python train.py --num_hidden_layers=15 --hidden_size=192 --n_experts=24 --experts_per_token=6 --d_expert=64 --d_shared_expert=0 --hidden_act="swiglu" --moe_layers=[0, 1, 2, 3, 4, 5, 6, 7, 8, 9, 10, 11, 12, 13, 14] --router_score="softmax" --normalize_top_k=false --routed_scale=1.27 --balance_loss=0.00495 --balance_bias=false --router_logit_norm=2.0 --init_std_router=0.0146 --lr_router=0.00111 --num_attention_heads=6 --num_key_value_heads=3 --head_dim=32 --vocab_size=32000 --norm="rmsnorm" --norm_place="pre" --norm_eps=1e-05 --positions="rope" --rope_theta=2020.0 --rope_fraction=1.0 --qk_norm=false --attn_scale=0.177 --tie_word_embeddings=false --parallel_block=false --init="normal" --init_std_qkv=0.0426 --init_std_o=0.0528 --init_std_up=0.0609 --init_std_down=0.0609 --optimizer="muon_hyperball" --learning_rate=0.00797 --lr_mult_up=0.724 --beta1=0.95 --lr_head=0.0103 --warmup_steps=200 --schedule="wsd" --decay_fraction=1.0 --decay_shape="linear" --final_lr_fraction=0.02 --batch_tokens=65536 --max_seq_len=512 --doc_mask=true --z_loss=1e-05 --train_tokens=588400000 --max_steps=8979 --dataset="wikipedia_en"
Below are experts of layer 8 (counted from 0) of a mixture-of-experts language model. Rows are named router (the router's row for the expert), gate (a neuron's input weights, with its number), up (a neuron's input weights, with its number) and show model dimensions 0-191. Each number is 128 + 32 x the weight over its row's rms, rounded and kept within 0 to 255.
After each expert's rows: "comes after" lists some tokens at least twice as common just before its tokens as in all text. This comes from a sample of Wikipedia text that the model never trained on. Tokens count by the router's weight.

# expert 9
router [105 128  78 148 119  76 133 133 194 139 150  82 144 176 140 165 108  91 138 146 124 120 126 142 158 197 119 137 121 152 131 175 124 142  92 126 141 110 113 105 109 122 183 153 153 127 142 162 144 175 186 172 191  88 167  82  91 111  80 159 106 136 180 122  78 109 145 101 190  99 175 185 143 163  85 128 125  82 156 125 144 102 130 137 151  85 171 111 146 114 105 137 112 165  94 177   1 159 149 111 152  96 106 136 128 103 152  81 111 103 172 149 127 154 201 102 104 142 137 186 140  96 128 139 128 162 196 172 120 156 168 109 166 138 135 149 163 121 136  73 136 114 112  70 148 123 145 151 208 181 100 169  89 113 143 137  92 139 132 168 155 169 126  78 174 101  98 112 170 189  78 129 138 126 125  90 116 109 118 140 137 153 127 159 104 130 111 121 124 179 118 116]
gate0 [162 104  84 158 148 164  89 201  79 104 137 147  66 117  79 161  98 102 165 106  97  91 123 160 142  97 142 109 154  89 122 135  79 163 155 146  57 186 116 148  96 200  99 146 175  99  98 141  90 134 108  95 125 164 180 124 113 116 138 109 135 138 160 108 133 128 118 136 114 188 126 103 158 198  48 103 123 107 115 117  90 101 103  93  89 118  83  57 136 105 125 108 151 165  74  88 121 116 112 209 143 137 119 133 136 154 147 202  94  90 124 144 128 177 138 130 128 161 103  55  91 132 145 132 154 104 103  91  82  97 110 192 137 168 149 173 105 138 132 118 118  83 117 130 144 177 151 158 142 111 108 113 134 104 153 125  77 101 175 118 168  71 126 138 131 125 125 157  88  80 136 116  87  79 134 143 174 127 178 116 101 141 131 167 106  92  72 152 145  86  93 104]
up0 [108 151  58 157 108  68 117  68 147 150 146 105  81 118 150 156 158 138 146 160 125 139 104 143  84 188 123  99 180 136 153  99 112 161 130 123 132 137  81 142 136 111 164  99 138 164 134 103 105 184 153 129 105 163  45 117 137 115 142 121  81 130 162 189 123 153  74 108 140 178 133 143  93 136 137 171 152 148 127 101 128 165 143 118 174 104 196 117 149 149 130 165 144 135 121 118  76 133  75 117 133  90 108 126 128 153 106 110  90 126 143 127 100 104  57 102 130 133 162 113 128 163 180 110 106  84 142 147 165 154  88  70 239 173  82 138 103 117 137 106 124 107 186 124 141 175 113 152  99 141 106 158 164 155 173  88 104 145 140  59  89 144 124 161  89 118 122 140 209  48 148 201 152 198 143 152 137  94 141 125 101 150 131 148 160 135 154 104 138 157 166 108]
comes after: " (", ":", " the", " a", "-", " on"

# expert 15
router [145  94 134 139 239  74  76 114 135 152 102 147 132 167 119 103  74  98  95 103 171 109 157 116 135 113 112 133  86 129 107 125 141 139 178  83 128 116 144 138  87 103 144  91 152 146 134 131 163 131 158 160 118  90  66 188 122 153  78 111 148 139 111 122 133  60 112 146 152 144  77 154  65 101 113  81 164 135  70 162 129 150 152 125 125  60  94 101 103  83 151 165 118 158 176 153  79  93 152 134 114 159  88 125 138 120 137 217 122 145 112 123 131 137 181 148 106  75 140 166 111 111 135 143 156 100 172 117 134  98 138 166 130 152 158 134 148 100 110 102 153 131  81 186 179 106 175 158  83 143 161 131  96  91 145 117 130 100 184 157  78 161 133 175 158 181 146 159 110 177 174 163 133 137 100 176 135 181 113 158 185 139 112 157 170 155 108 171 125 150  64 150]
gate1 [151 103 144  80 157 135 111  68 120  97 143 149 145 104 105 150 121  89 130 132 149 158 101 114 164  99 169 143 115  98 126 143 190 144 111 156 145 128 162 100 141 138 121 156  94 155 131 132 124  82 140 148 167 184 142  82 154  93 127 133 148 140 171 114 171  68 100 172 108 120 151 171 142 189 175 161  90 109 149  86 145 117 173 212 177  88 145 125  77 134  69 148  94  84 125 103 176  74 137  71 105  53  92 102 127 121 169 143  95  93 116 151 127 141 176 152  75 130  90 112  96  93 170 163  70  84 159 138 127 145 151  85 155 132 124 147 106 131 120 146 129  97 121 122 151 120  68 104 137 108 102 148 108 150 118 164 179 122  81 131 141  98 141 149 112 137 134 149 109  53  85  98  97 183 160 115 157 145 111 147  72 154 173   6 170 118 131 162 131 101  82 132]
up1 [132 199  87  65  88 101 167  99 151 116 196 201 135 129 116 112  96 102 181 134 112 121 140 163  93 124  97 113  80 139 159 110 153  83 108 126  76 127 148 118 151 149 149 201 112 170 154 129 120 148 167 103 120 133 117  76 116  99  92 138 121 110 117 146 103 138  91 159 124 130 158 181 110 114  75 107  59 129 124 176 151 136 147 125  74 153 123 134  99 119 122 105  89 129  69  80 145 177 151 116 150  47 156  85 115 145 131 125  68 129 172  96 137 166 141 117 144 143  94 105 128 153 135 100 131 176 156 152 190  56 127 102 182 103  79 140 109  87 152 109 102 192  87  94  95 137 151  54  89 138  90 148 164  89 131 103 111 147 162 158 164 112 117 123 177 174 160 152  94 141 117 106 164 163 145  78 146 104 128  97  71 152 170  97 137  96  88 153 165 122 123  81]
comes after: " of", " in", " the", " to", " a", " from"

# expert 2
router [ 86 151 144 128 125 132 103 132 121 134 174 165 129  75 106 132 149 194 156 117  73  95 229 195 144 132 116 128 168  80  95 144 125  88 129  76 184 108 146 135 110 157  89 157  98 168  80 106 179  95  89 151 133 111  79  87 192 129 131 148  90 129 191 132 194  95 138 109 179 106 138 148 146 117 153 137  86 196 122 127  98 104 102 123 114 141 149  96 133 142 176 199 123 145 132 112 172  94 118 116 139 131 123 109 124 140  92 145 103 113 122 128 143 163 145 140 151  89 162 152 197 128 170 181 123 141 122 165 105 150 177 107 116 151 114 100 123 180 114 117  91 122 118 105 154 138 110 107 115 176  85 202  81 161  94 164 165 189 128 166 201 118  86 151 171 124  77  77 126 173 144 143  95 168 124  94 144 100 132 132  61 144 133 102 146 104 126 103  80 150 106 107]
gate1 [124  64 124 128 109 134 136 153 104 111 151 150  99 154 133  96 140  87  90 138 163 138 136 126 166 133 131 134 185 143 112 154 142 138 117 159 150 140 137 132 155 115  82 139  84 142 136 175  76 139 169 165  72  95 149 138 137 101 137 131 139 179 160 155  95 139 164 120 116 178  88 122 111 119 125 192  50 131 188 107 184 152 105 156 193 134 135  88 118  38  81 129 117 150 145 136  94 221 112 171 186 126 128 105 127 128  93 168 126 100  69 152 150  76  90 101 126 113 126 116 106 123 165  88 176 129 132 181 151  98  55 171 162 119  86 113 134 117  99 130  96 156  64 132 102  31 129 120  95 108 117 129  85 162 149  70  96 168 110 129 157 119 123 123 112 147 163 129 170 147 122 171 168 171 200 142  92 156 111 165 159 160 124 146 121 100 147  77 112 114  76 129]
up1 [ 94 124  91 150 162 181 140 166 122 105 121 133 121 117 157 131 129 102  87 208 119 138 114 178 159 131 148 122 152 195 153 113  75 101 169 109 130 119 110 169 106  96 101 163 184  85 156  62 168 105  78 104  93 138 140  99 196 108 166  97 158 149 172 164 151 180 130 168 137 143 163  98 218  97 168 173 100 147 145 171  98 113  89 143 100 100 135 145 151 184 189  66 142 134 103 142 117 132 151 137 112 132 116 159 151 101 101 148 111 116 143 129 117 146 122 195 147 129 110  92  89 121 134  97 119 194 137 146  91 184 151 122 118 124 155 116 133 105 118 168 183 146 175 151 124  96 141 116 151 121 130 115  55 159 149 112  96 162 123 128 126 189 167 138 131 181 101  84 123 171 122 142 175 178 143  86 166  88 150  79 135 182  88  83 156 144 122  94 182 160 185 130]
comes after: " |", "==", ".", "===", ")", " =="

# expert 0
router [130 128 100 145 168 141 182 118 142 146 131 143 141 171 160 130 144 114  99 106 212 148 100 144 168 150  86 160 106  97 124 107 164 112 184 159 142 104 130 151 118  67  70 136 122 129  49 148 148 145 103 147 193  89 100 149 111 137 190 167 173 157  95 145 138 120 147 157 110 151  87 146  67 125 115 102 108 133 111 167 148 150 168 118 106  77 138 115 110 116 122 164 141 121 133 153 115 146 165 172  73 105 140 118  73  71 113 134 107 150 115  93  65  84 120 142 176 158 171 103  77 178 115 128 188 102  70 141 131 104 155 143  96 146 125 118 123  62 141 132  97 185  93 174 112 126 126 141  84 160 181  88 100 143 171  91 103 172 140 105 114 108 102  96 159  98 172 114 123 133 158 136 113 153 151 135 115  98  69 182 177 151  41 128 182 173 133  74  93 103 107 174]
gate1 [145 115 117 131 123 132  99 131 104 105 136 135 138 152  96  90  85  26 172 105 162 118  84 137 107 150 123 103 120 130 149  68 141  89 149 140 103 127 100 120 140 187 135 140 175 145 101 114 166 188 112 156 123 137 118 153 170 116 167 102  74 156 154 174 121 101 211 142 107 136 114 158  96 179 121  73 168 131 111  93 162 124  90  85 123 159 117 172 154 151 136 148 104 132 142 135  87 127 157 160 113 132  65 149 128 165 165 172 109 104 155  57 117 124  84 138 128 133  85 158 128 191 152 166 124 155  87 150 147 161 164 155 149 137 165  94 134 107 139 164  89 126 104 213 135 127  89  82 196 158 105 136 139 124 113 179 170 103 159 124 138 140 153 165  79  72 143 113 162 148  85 125 120 145 132 189 149 157 181 181 125 124  36 128 156 108 115 194 121 114 201 114]
up1 [107 125 123 166 155 156 148  99  94 152 149 130  65 126 107 194 136  98 122 125 139  53 144 110  99 103 124 151 152  83 116 126 149  99 131 122 173  44  92 212 169 145 217 103 191 132 164 136 105 119 118 111 103 146  67 107 119 108 116 167 113 143  74 146 156  91 163 158 140 128 181 115 155 136 134 106 144  95 121 117 132 129 128 122  68 162 146 184  97 147 109 157  82  85  92  83 191 211 178 152 128 142 120 139 144  85 122 122 111 148 135 137 118  52 144  81 136  74 103 136 139 107 146 150 123  89 147 153 118 161 131 186 154 151  98 146 139  87 102 113 114 143 174  75 169  94 104 115 180 168 106 145 144  87  75 117 144 202 132  66 141 140  99 126 116 128  72 128 139 136 131 137 119  78 201 101  98 109 109 115 124 180 101 114 138 124 158 100 116 104  95 136]
comes after: "'", " of", " is", " with", " for", " to"

# expert 3
router [115 127 116 142 151 145 122  94 120 161 110  29 155 115  94  97 124  89  86 113 139 151 152 120 127 154 136 117 138 101 154 181 113 109 140 104  85 116 133 129 194 113 144  96 108 129 118 167 196  87 147  60 131  99  84 112 115 135 125 101 113 126 198 116 132 120 121 178 127  94  57 151 125 150 127 144 114 171 129 161 117  93  98 144  97  24 146 143 124 131  74 219  94 102 115 109  50  82 148 168  84 142 110 125 138 144 131  63 173 151 144 107 164  76 144 143 139 131 128 132  74  70 104 132 121 149 140 175 144 135 155 154 151 132 115 163 154 120 167 139  88 147 137 101  41 144 147  95 113 116  93 125 104 132 117 105 167 142 136 157  69 185  93  64 139  69 119 143 109 132 127  96 127 111 128 153 145  84  80 113 188 137  82  96  66 166 157 133  99 135 161 133]
gate1 [127 101 154 154 103 111 134 161 101 173 142 165  93 150 142 128 131 129 142 136 167 126 169 103  51 108 142  94 173 150 110 130 103 141 133 192 107 104  97 171  41  90  94 128 125  90 109 149  94 151 168 178 187 114 167 130 110 142 105 151 150 141 112  72 113  76  80 124 140 157 131  82 108 111 102 117 131  96 101  89 136 114 154 155 144  85 128 134 109 132 136 106 132  67 100 122 142 142 185 143 107 110 111 138 135 146 156 141 112 180  90 182 114 102 143  81 106 115  87  92 173 167 115  86 145 156 138  72 105 122  94 113 176 135 102 131 152  59  57 148 136 109 169 124 128 145 159 121 131 136 128  96 132 175 197 150 204 167 122 140  65 162 145 112 122  83 175 174 116 130 112 156 153 113  82  93 118  53 103  91 101 158  88  56 126 161 119  65  78 117 122 195]
up1 [141 153 108 119 199 134  70 137 137 157 114 124 148 157  98 190 147 106 114 124 126 105  95 137 137 195  90 159 146 139 109 144 128 185 145 170 136  83  86  92 169  75 152 128  93 160 133 127 156 120 168 112  85  81 156 176 121 126 107 139 132 158 106 110 131 158 127 138 154  53  72 165 126 132  79 111  96 142 112  87  88 191  81  94  96 167 133 116 157 163 138  79 109 175 160 157  74 127 162 124 152 141 120 112  96 124 101 138 144 116 186 101 105 123 146 107 126  87  79 191 101 127 106 103 129 168  83  77 166 138 140 169  99  90 155 142 125  85 162 130 119 128 154 129  62 110 151  99 121  78 144 156  89 189 183 161  94  89 123 113 124 113  74  73 175 153 128 122  84 107 112 137  80 114 171 171 122 103 159 145  99 124 123 162 167 123 115 182 189 154 173 209]
comes after: " the", "'", " a", " of", " The", " ("